config.toml
num_hidden_layers = 14
n_experts = 32
d_expert = 96
d_shared_expert = 0
hidden_act = "swiglu"
router_score = "softmax"
balance_loss = 0.000478
balance_bias = true
optimizer = "muon"
beta1 = 0.9
batch_tokens = [32768, 65536]
max_seq_len = 256
Below are experts of layer 6 (counted from 0) of a mixture-of-experts language model. Rows are named router (the router's row for the expert) and show model dimensions 0-159. Each number is 128 + 24 x the weight over its row's rms, rounded and kept within 0 to 255. Numbers have three digits each.
After each expert's rows: a language model's description of what the expert responds to. This comes from a sample of Wikipedia text that the model never trained on.

# expert 13
router:154125107088080137127126153104122082097119129116109165135086131148148132123161131111154136115099166102117116088130166070162112138123131125126106096113105102099160073146182166105147134135086134115119148111117120138095092101112151145128163139136151123152135124150121115102114114173144147132171155092106126126156167117103139152168108143105094123120110161102134158141120159126176089124165147121142142127145109136166159174168113143094141107108141084104120094127140135136125137142147133
Pipes and semicolons between numbers in climate, statistics and chart tables, plus month names in dates like July, February.

# expert 0
router:095112105092101127128136139139066151088177149118123137172082178141170118116157119122126151114081156076122124122148162135191119136134067135108102163145141119142129148125165144155149176110118134096120158148126122153134114130129147101161177148143122136126137126150094108069140132135117168123112144095113120123095153114132098095126133147130137118115149134144115120117124149141105104089134139123145115084125128125116103142143107094097141115136104138150150104157181123180115146142154152
Coordinating words and separators joining list items or clauses, such as and, or, commas, semicolons, including, as well as.

# expert 29
router:146160161182153111107150130121133103092126142173115129156151149095120145121158170122130139110089118107107089152141140095152114122104108126088135146152179156133114114104130158127107068126143090087126144090143103107118168136170123160093125125139162101167153167114115127157144127148139106141163149149154119105176150168141120160143139108107131162080152132119104153089103111083102111117149177110115139115142092087147141134133124149108126139126127093134115098141112136140112094127117105
First digit of years and numbers, especially 1 and 2, in dates, sequences and table cells, plus taxonomy labels Phylum and Clade.

# expert 19
router:139136151173120148129115156157100106109102096159132157135066139141143136123116187102142133102126128130129092161140154084138112109123132152135141111112128151141137157094102150122103181146098172145117123101152110114141127102159121157155166084127119109067156156113144117144160141115106137142137111105094126135135127147150130108138132140160107148164077145120123094141093151145089070113152128147122129120163119151143143169122147084136114138113115110105131098121070118137112185164124119
Subject pronouns starting clauses, such as he, she, they, who, It, plus inner word pieces like the n in doesn't or ashl-ar.

# expert 28
router:154140097149113103128140111156122127116101133097124119130138125114161166125154132156148165113094093129110101120127117089161112115141090114128101160147150127103105164169148150142157139083088147122127107086116092134125152117140090142102111139122128118122171108144158106053098162153098133120150178162114160134166121162159145110107112157121120160124112115109115107067113123101107146071141101124172150149116126127131156129129146162140127124135116091127124100111136172162088117099112144
Inner digits of years and numbers, such as 2017 and 1826, plus word stems after a prefix, such as en-for-ce, qual-ification, ann-oun-ce.

# expert 1
router:134121125095128068112148116132119140108121167103116158120080102129123160102150119133150094111132090139151117135153135139147125161119157133073144163113115119158103120152148132098140082085141170112113132129093102134111146156127124143096103096162187172106158108132087107137154115123104134146141159087145174107156131126162121133109151146100125186151093154128126104116109116136125146091141118113156137156148144178130163152137135128110141133080091079147135113118105144165102140111112123
Main verbs right after was, to or he, mostly past forms and -ed endings, such as made, used, announced, deployed; also small numbers like one, two.

# expert 21
router:134147125140124135200139142153073121079130152120093139151140121098102171151155106094081125148139139131104120150158148140109084127116114123146142124104090113163096092115111116114176155089150141089123115121132098118127136148115153093166176120161163129098126140163115111111128107108150118148103123123102150119174107134161138132108140130124131116171102136126158090130112105091098093122126142130141131093132118103145151131106104066112129156140131139173149116104163162175128155120140107
Final pieces of song, album and book titles, place names and species names, such as Ones, Middletown, Cleomenes, Dumb.

# expert 14
router:091107121108121131140133117098102139101110135160102176102066129156132154156130135091124139086100094102167094120116136117145102150098131154138176154114130136158121101146155145142137130100147137115082120123147157118173126128117152167176157116176107115143150160128086120154171131155104148121146139111142157125138143130146151136127139176126108146114135126118133145123124088141112120080152144100111103125120128131117111163124150102077129121140137073143111107083118102155117151063120171
Commas, auxiliaries (was, were, been, would) and time words (year, years, before, when, However) in running narrative prose.

# expert 6
router:120122126142112132146136167115116129102139110157134113138130152107174118111181131114096148137107139105108120136101123140123124134149090151141117113175104130098110138112080170113135125137161077130142166156100131085117162105146123173090129138158116093130119158121205166139172066114106125135133120130130131116123081136113116162125143156087080152147123164103140134132133125108112147150118115114152100094162117130122126149120106146142133110108128133134166132182164173086102133098098106
Heading markers == and === after blank lines, line breaks, opening brackets and quotes, and first capitals of acronyms like LGBTQ, CMC.

# expert 27
router:167117127119140104122109161149113115148147158099166128121132163118107140146144166158059157121123111092110108128140149166105114112137147142132147121133157105077134108141106110124141131117159132083104113114118123117125165110135090074153128165154158111114144168094110107142147177136104172140103127105089157105162158159092099136135136119116142129166114126116113074079137139112122138123109138099152156116155113158151154153143147148120095147082127089152181126095126135130093152126121120
Field labels and their word pieces in infoboxes, stat tables and taxonomy lists, such as Family, Head coach, Released, Total, Apps.

# expert 12
router:119108144104082104093136122116141137133102123154159163150168179164110114167117141125162124136115086091122142131156153109119088163141185161109144114194128113116145128148138126149085139148134109153110178109119117078142153116101150146127117119132138136147149143103131084136101124101089148149122117151095103140159157136145172110133192136122137137116150113111109118103139116118164151169123132115122127087125106124108142152134152105084106139113141082150157114082128138147106126144094096
Digits inside numbers, years, times and table figures, plus unit words like metres, km, million, kg, %.

# expert 22
router:086123068089119096139133135102121137112118174131119165140136107140140152125151142158087153125094115156136106110079143116146132151150107158114132149126158121087135120099166141120153075124091155122085091120147173110150120101143148169105165072135125140123139132161107095096155087149106142167141151094130124136122151130153124155130139135095131117162084108114165153155129106134110145122135108162143113167137116135125097138124105125137152157095086166114161110105120154143124167121164129
Prepositions opening time or place phrases in biographies and sports careers, such as in July, at Aston Villa, during, until.

# expert 30
router:155129139156138088079147162163126134121126137140101155157116180108135120164175158140145167095160131073104153148128114125146160115132108153119134117138130102086084107175096143100099154094136121110165148096115106082102115083137127156150120152153115122145134117092129106118122110165106134141154131135114099111143149136142166115087107090111126146145126170126138139151099111115122127116113166115166125102156124142145171134145091144107153153098136076090146153172156133139114138123123126
Spaces and filler after pipes in election and sports tables, empty cells, dashes, percent signs and closing symbols like }, ′.

# expert 25
router:169114130177103162123137146148145104122107068151118117151125139147090101143123157153162133126115107140126118162126126092147157120180126104124150141154132136140133160179100111108131176117113103173156133097093105133113141125142163151112126145122130131144120125126126132121114114154163126126183127093070103100103082127103143093070109145113102125125155175104131116114122118114108155116125120102131117114162093068153123169123114183105125114128151131139135104136141141139076137108087132
LaTeX backslashes, braces and underscores in math formulas, and word-initial prefixes such as inter-, sub-, un-, trans-, dec-.

# expert 11
router:115136170101119124119104100139102060129108135120120108123159189167154139125135134126186161103118133103136134138132142141168106159123137173153085143158152106136131139154093130114149104093111151112124179123121102131086137129119134143134126121130144111105107147093162139159098113168144138126159156101109106117147146147149096112135141090106112171102094123084186124103116118130132143107124162147139150128131083096122101169174094170112143127104116121163135120104152143122154105113107100
Letters in abbreviations and unit symbols (p.m., U.S., mm, Jr, Ltd), and digits inside numbers in tables and percentages, like 100.

# expert 4
router:096106144097088140129191126119116161147137098116157178163122169141086130165160125123119165148143147103079095161158139129121146121123100137141113148112139131078125113156126123133151099117136110099091107122156146133112161140123162131157146157160137115154096100116090091117112094159097139125103129106108129134139132153120170157129152137118095082128132122151156110165118130117108092189163143091128153131116112075101107123121100120104141142142069154109152124114100133152120145129114119
Sentence-final periods, line breaks, commas between place names, and pipes ending table rows in route and location lists, such as Angeles, California.

# expert 31
router:151131120121143126098147136114147120080166126142162128118100149093116109127084136154160096143113104134102170158163120109157129113127106125062124177142134107103129110143118174111144122158104134135154155124104117114097067096112089118098087157131124133140138118142153119139097097109087135135163132184156091159125138131089156103142130132101130089178112128136120147140187118134107107112159136080103121128153128109132142139143124187157116157115152115151151104128141141103117166143129128
The space before a year or number after in, a month, or a table pipe, and inner digits in scores and dates like 1996–97.

# expert 18
router:134177151110124088133137107161071096128104148174130111164136145153130151186129120092127120126135150131094136170133148164109112105072116158183149088142145103133143098139092117098127133118128080107107109132096121106137133156112108124151102141125138123120110124150148125107108129119107101131126130145100152127138105105150158100135178127161152099158080120115143092140084074121139096125152170141149122096153119160177138139109111128141131145122136145158147098134134108156138119152133072
Middle and end pieces of Germanic, Nordic and Slavic surnames and names, such as Kirchner, Schmiedlová, Gierke, Drysdale, Sorenson.

# expert 2
router:164145126130128106160128148172099132117125163105111137123124110132070131163114116088160116191123129134126097142147141107121110134105151112180145100110141123143147108136110128135142156161128140113106141143086122139117151126149103088158077113153126162099146078087127134110171153135094124139171151111132168137145128129102129115100143134116122118170150125076161137112122099080153125118134168120138162144120172100139134132149123084099178175110127085157102149111095113135117104120126103
Interior consonant-vowel fragments inside longer words, like ic in horticulture, it in furniture, port in Eurosport, ruct in deconstructed.

# expert 20
router:136161153100156108144119145141152120096149072089100160144104147135110140135153135135094141127123117125114076153151121136119126098155159107136136121067105115176110102126128103105159126151105126091119127102108117130111107108154088125172105077157161106136133123095146107150165142146171133084135123128172138133126140091145145097131164161109100129127113123149153138111114154133108144122166139167124165135119113107101144155152143095108153139095175085145155124073132109116151141108093096
Common nouns after the or a, often followed by of, such as village, town, city, area, member, seat, corner, version.

# expert 10
router:104102129157111122145110152119118164120116131122132129139090108155115113167150090154116105074098109125138114121132093091142125173126157122069081130107164155116136133127174145136165125149113180118102111127142122142129097117127159142143145095158149157104134132133072137125158145110117145128104176099132137087110162103125087121108082127154115137101108144119125166144189200162092145111103112085128143107130097144130166138103124130117134110139130135128139125138139093166149126141120146
Verbs and function words inside explanatory sentences, such as is, are, can, provide, to, at, and verb endings like inhib-its.

# expert 26
router:177104101112136101139153147119120132111090118092075170128072144138138132174140138108106180181117090141145132142152113130104112125147127137137157118133116115146089145125142100141150145128129159128109096106102127128106161082136118131158114127114170132135119110109126114151155101163184110101145113141158187105111148104172141114093170150107108141137113133140132104111098126136141118113124115109141131077098150085134123100181101142114143120116124085167125105127173108155128165099114134
Nouns for institutions and groups (government, police, Congress, Army, film), and the closing parentheses or commas right after them.

# expert 23
router:117129145131129113141128101080116140131162184171133131161143140130119138156120114115074166133099112139075156126126104157109138128095128119173190140126103104147107098117178124117104139110122085114103142126136130119096165139139129131154146175091118129104096107163093113132122107158138110146088115135130169126111129099161167106136089154098162079142109108134107129153149091130121112149142097145127145124125165136122099108117138142122151129102112160091079095175157158122142138148131154
Periods, closing quotes, parentheses, commas and cell pipes after a name or phrase, plus country codes (ENG, FRA) and first names.

# expert 16
router:165154135072134175095160115149108155134121140137132131171151155146127141114100128095081153176120081143135115144145134138134102130112100168145139084126082114099103095128088107136166131092141103125102103120135086115130126112122146156175128131159150099120106143099143108124110133123116146158178152141135179118140118165143173107114134150144127144187108129110129081151094142094133088121151113119109154110130101111118136156139139141099128159127070107137142122113121120141083119104107122
Country and city names and their final pieces, such as France, London, Tel Av-iv, Wrocł-aw, Saudi Arab-ia, often before commas or pipes.

# expert 15
router:153132110188096133133070105122155095148132110135112130069150135141138107118132183168153152124110132149136105121131159119162106090125113136129132119082170064162141155145120119154118157120107113123154176119144109136133127074146137140110176140123121120113121093089136153143156138155127156156147129122146116136136115115122131119091131143137136127102120161139126084087087089120083125109080137142114115140141121093170147128134085134165141138146113130137168171096159164100115134117127127
Opening pieces of ordinary words and names, such as Pl in Plot headings of film articles, rem in reminder, ent, conf.

# expert 9
router:128109136130161111153114076128111078110132148180137143134125114139134138129130143141151146129149113144140144162111117123140114134106106131148097112141177126121080162157092194115114132090163120130122189140081122115099129108120144159109127110115122093111155157108158157146092173133154113121097165118180136113148098161114124104097095121151077170123080138128140147111104141120118099127105158084137141109114106147112123103145122184145111131124118167104108163123138130093126137107097112
Single-letter first pieces of names and words after a space, pipe or quote, such as K in Konstantin, G in Gigan, N in Nadu.

# expert 17
router:146151144114130123094136170132157126129114130148091145110111100088125155088160102117119109127123124125104115162130114112117135109163092168129105108065154126142127134172108099121146134173152110162080155136127198120128127117183162105092143150091091111141152126109120097150145143131098185132174133102125134125097103155090106126098162113072124149170177151145140107113112113143148099114154126149164146124126122142146134111130107155138142116115111102110120123100149131128091141148117141
Newlines ending table rows, markdown table separators, infobox labels (Preceded, Succeeded, See, List), and coordinate and encoding symbols.

# expert 7
router:185130136162139123131157158145108161137135145091081142167112121147138120140132143109107140128126125113108103136145126160115118150134134140155146086100081116120132123115111136125184151118149169114114121125100078137103156095170149127163110163127157068123117119123090163130134094142135080140148130141130140091158139134150129091070101138119135154094145099129105096101139139060079139135146122115166137142153148080126147152116105124128133143114135125167132103110126142139086171160136110
Final word pieces such as -ique, -ics, -idae, -ism, in French titles and taxonomy, plus institution words like Arts, Technology, Media.

# expert 5
router:156083126149149105177105113109151071122100124161102099124094112172110146107122140118154106083134108174102144162152134124121156065093085138172159131105164119154126106154115105109136137131128111152140110108093143136140153125141112160145156118103119113147164135120104129100139131106138112114161154103084141123124117139137122101107095135092102122137095162150177116139147074149118093090144113115136165119139122103109131121158099166136152155140171133156117111126148153118122123107077124
First subword of a capitalized name or word after a space, often surnames or place names, like Bar, San, Mc, Cl, Prim.

# expert 8
router:118175098102125084126145150118106105108126148103168161145130091102118111107134113097119109148093150110118125089159128116168126150116147126100150146117135138104103115150114153118145161125182136092108123140119089163136174160102124139142136146150149144091160101125089115104109112063165148137143152137166112129113108165150144139096111120146139086119141145138122133124141111176159158169101137159121123106079101145132095128143096130115155096099110149098151165110124147171149166144133161
List dashes and table pipes at line start, heading equals signs, and the articles and determiners the, a, The, his, Its.

# expert 3
router:159137141129119132124157088138103125151110131164077109128142127120076150136137147115135104179115100128148143132154149130144144106096101116162164074101119123120086105128101158102151155083155079138156121109103109078126139145147162130126172101138116107125132114133155104123155117102111168168103113085086147110142144128134178114122143156126127155138128141132136098138110121127126077107169163123123147147124166129117117107144136129164101166156088152087122103123152135160132089090149102
Word pieces inside transliterated Asian, Arabic and Slavic names, like Shabaab, Khayyam, Qasim, plus line breaks ending list items.

# expert 24
router:139125146102136089099136150142122123118143153137092162129100111129082124120144142145106118124142098132143088116125135130139139171104132114076093083133122119096110139162158129154157165059153153120131090147116109150148134155112115103172151079162197138118158119095069136100164158127120100111142124144099189144115112128137146126120141122146096140116099144148132125111158131105112151140150116142142144082117122095120115124142132103166155131156114113162104149082104093132110152110148135
Articles, possessives and common adjectives opening noun phrases in prose, such as the, his, modern, large, local, various.